python train.py --n_layer=19 --d_model=160 --experts_per_token=8 --d_expert=32 --balance_bias=false --vocab_size=8182 --qk_norm=true --attn_scale=0.125 --lr=0.00341
Below are experts of layer 15 (counted from 0) of a mixture-of-experts language model. Rows are named router (the router's row for the expert), gate (a neuron's input weights, with its number), up (a neuron's input weights, with its number) and show model dimensions 0-159. Each number is 200 + 30 x the weight over its row's rms, rounded and kept within 0 to 999.
Before each expert's rows: "mostly gets" lists some tokens that are sent to it at least half of the time; "gets" lists some tokens that make up at least twice as much of what it gets as of all text. This comes from a sample of Wikipedia text that the model never trained on. Tokens count by the router's weight.

# expert 1
mostly gets: " town", " village", " city", " Coordinates", " Phylum", " same"
gets: " the", "-", " a", " The", "The", "th"
router,234,242,243,207,172,224,243,168,181,193,192,236,238,220,179,177,187,230,219,172,248,218,147,158,188,196,240,199,173,152,222,237,246,200,195,210,193,221,220,179,221,224,150,178,204,202,159,174,205,177,198,211,230,190,229,115,239,267,207,189,204,175,191,218,176,147,195,185,156,150,253,157,247,212,141,250,137,185,220,185,200,185,215,182,276,177,160,182,243,185,211,243,176,208,195,186,175,172,228,203,183,213,168,264,187,189,258,186,209,179,213,221,189,218,225,191,188,194,202,193,226,190,227,203,206,191,226,218,162,224,143,204,222,203,181,173,208,251,194,242,174,169,175,244,246,176,228,180,193,188,217,224,225,160,237,176,232,258,160,204
gate0,164,224,210,221,179,215,190,169,200,235,234,157,229,191,209,208,208,176,238,209,219,142,249,197,208,197,195,242,209,209,154,222,259,195,223,196,223,144,177,184,217,186,156,221,260,184,197,218,176,182,245,182,184,200,221,215,243,227,206,154,198,190,219,203,217,183,159,189,147,146,230,198,215,239,174,258,211,150,231,256,166,218,162,244,239,188,225,183,188,201,147,230,178,172,173,192,171,140,211,158,198,225,273,246,180,219,231,231,241,202,210,195,164,220,186,188,282,219,185,156,206,149,179,195,199,182,210,237,210,221,151,255,207,243,226,219,192,176,202,226,199,189,224,216,212,186,207,203,101,215,226,204,254,218,228,203,196,200,183,207
up0,218,233,164,195,167,267,196,219,170,206,158,175,231,231,120,158,212,177,222,191,207,154,214,216,207,206,223,208,181,228,206,215,225,191,215,175,183,179,191,156,226,170,185,152,167,191,161,220,189,177,189,194,228,241,210,242,146,201,211,177,231,143,110,213,176,194,188,187,189,177,211,220,200,244,216,180,195,196,146,223,240,206,203,201,221,197,241,157,195,163,224,173,204,208,203,234,219,239,167,208,176,180,221,211,203,301,199,160,155,181,248,166,221,221,227,200,220,189,250,266,230,202,236,242,187,176,270,187,178,221,214,241,178,174,199,168,188,231,211,240,157,229,180,143,203,194,237,215,215,173,250,208,211,203,158,208,198,238,236,180

# expert 38
mostly gets: " have", " more", " been", " not", " their", " large"
gets: " the", " a", " to", " of", " is", " and"
router,241,183,238,207,124,219,252,169,153,190,211,235,212,246,220,198,165,222,231,182,224,199,190,134,220,260,216,211,207,158,236,206,220,264,251,224,172,210,262,220,221,184,177,180,227,246,185,220,232,170,182,222,198,194,223,102,219,264,155,176,170,172,191,175,162,174,183,209,189,203,246,172,237,174,170,242,183,194,174,178,212,206,220,174,206,151,201,160,232,230,216,198,167,222,230,188,157,196,198,228,193,220,187,244,174,165,201,175,240,215,156,219,160,213,167,222,153,198,155,208,220,155,193,170,177,245,216,221,154,200,180,203,188,231,206,189,239,223,213,213,175,190,170,242,239,188,233,171,201,200,188,269,216,182,224,179,203,231,203,194
gate0,182,191,177,178,204,148,185,158,161,181,165,214,191,189,205,220,145,192,246,209,218,253,176,190,184,182,180,144,176,190,233,229,202,212,249,137,229,186,217,218,211,171,147,226,172,227,241,166,167,182,228,197,210,246,219,271,212,268,167,195,206,224,176,159,223,197,182,168,181,230,215,193,209,210,237,217,199,215,199,143,219,239,223,254,205,197,160,193,216,213,213,148,207,191,165,167,213,226,217,189,193,228,218,166,199,152,178,211,235,195,168,220,180,227,170,154,192,206,196,214,152,254,201,210,219,183,199,133,172,236,184,205,172,182,173,236,171,164,174,190,176,209,205,240,241,242,182,198,203,202,223,265,275,185,111,225,249,180,193,218
up0,259,213,198,210,200,144,191,231,178,207,147,199,151,160,194,201,206,170,165,179,216,219,217,194,205,223,178,192,131,242,189,266,250,194,195,155,233,197,191,169,178,177,221,164,173,276,208,210,139,180,194,189,186,201,170,173,158,208,194,163,252,198,186,213,246,176,201,136,262,155,217,184,192,181,240,236,230,199,169,235,215,207,204,230,274,226,146,204,200,255,206,128,191,202,166,231,189,214,192,221,197,185,163,184,224,171,237,248,201,143,218,228,211,254,220,172,201,231,185,200,194,234,246,173,227,194,212,154,212,200,155,213,206,196,186,259,198,190,203,186,210,197,207,211,238,180,240,177,209,214,208,168,194,158,191,191,234,223,139,203

# expert 46
mostly gets: " same", " age", " these", " any", " success", " early"
gets: " the", "th", "ent", " this", " first", "ic"
router,243,266,226,187,128,221,212,160,193,230,197,237,210,223,205,167,188,226,245,169,230,229,169,174,228,192,212,217,171,202,231,218,228,244,208,234,192,201,220,190,191,193,196,183,208,276,137,166,208,178,200,203,183,217,224,139,191,250,213,191,193,180,179,169,166,157,188,165,177,202,236,208,211,171,131,244,181,171,196,202,207,201,241,199,222,169,145,192,247,207,242,228,183,195,235,169,176,180,190,237,204,176,172,238,218,175,202,188,224,196,161,242,191,184,195,196,183,212,167,213,253,157,168,161,185,279,210,213,163,199,174,231,203,211,209,173,183,216,219,269,198,181,178,295,271,180,236,153,165,185,184,224,215,168,221,201,179,198,166,189
gate0,144,174,247,139,190,165,163,179,208,235,149,219,216,239,196,190,166,175,179,195,209,267,214,196,275,195,210,206,192,236,189,201,205,252,160,233,213,219,184,177,178,179,172,254,144,196,204,171,178,183,153,249,222,158,216,160,204,186,206,213,260,210,211,181,134,194,203,219,163,220,203,236,143,203,162,228,232,199,206,217,193,255,191,234,228,179,249,194,218,208,222,237,193,200,216,153,200,228,200,249,216,160,232,223,176,250,164,212,206,258,177,150,212,192,207,201,176,249,178,243,118,247,247,193,224,228,174,196,170,172,139,196,213,214,184,186,212,203,156,182,207,197,173,214,191,174,253,184,205,196,203,172,186,204,211,222,178,184,189,162
up0,162,208,211,174,167,164,140,198,233,227,199,208,185,240,179,181,220,156,196,168,178,239,226,223,249,184,212,168,224,224,208,157,215,195,220,192,211,211,179,172,238,230,197,251,155,132,158,204,170,186,165,210,184,184,186,128,160,162,210,188,250,215,220,166,170,144,201,209,176,222,196,194,175,181,192,184,228,206,212,195,163,202,198,201,216,207,301,188,179,201,228,219,182,203,187,165,163,190,207,210,189,169,251,242,234,214,176,181,185,236,154,171,209,219,242,183,193,233,218,190,148,242,211,184,238,253,168,194,169,172,152,165,237,246,200,175,260,159,201,201,216,191,151,233,229,172,240,225,188,179,152,210,223,171,204,216,180,187,180,115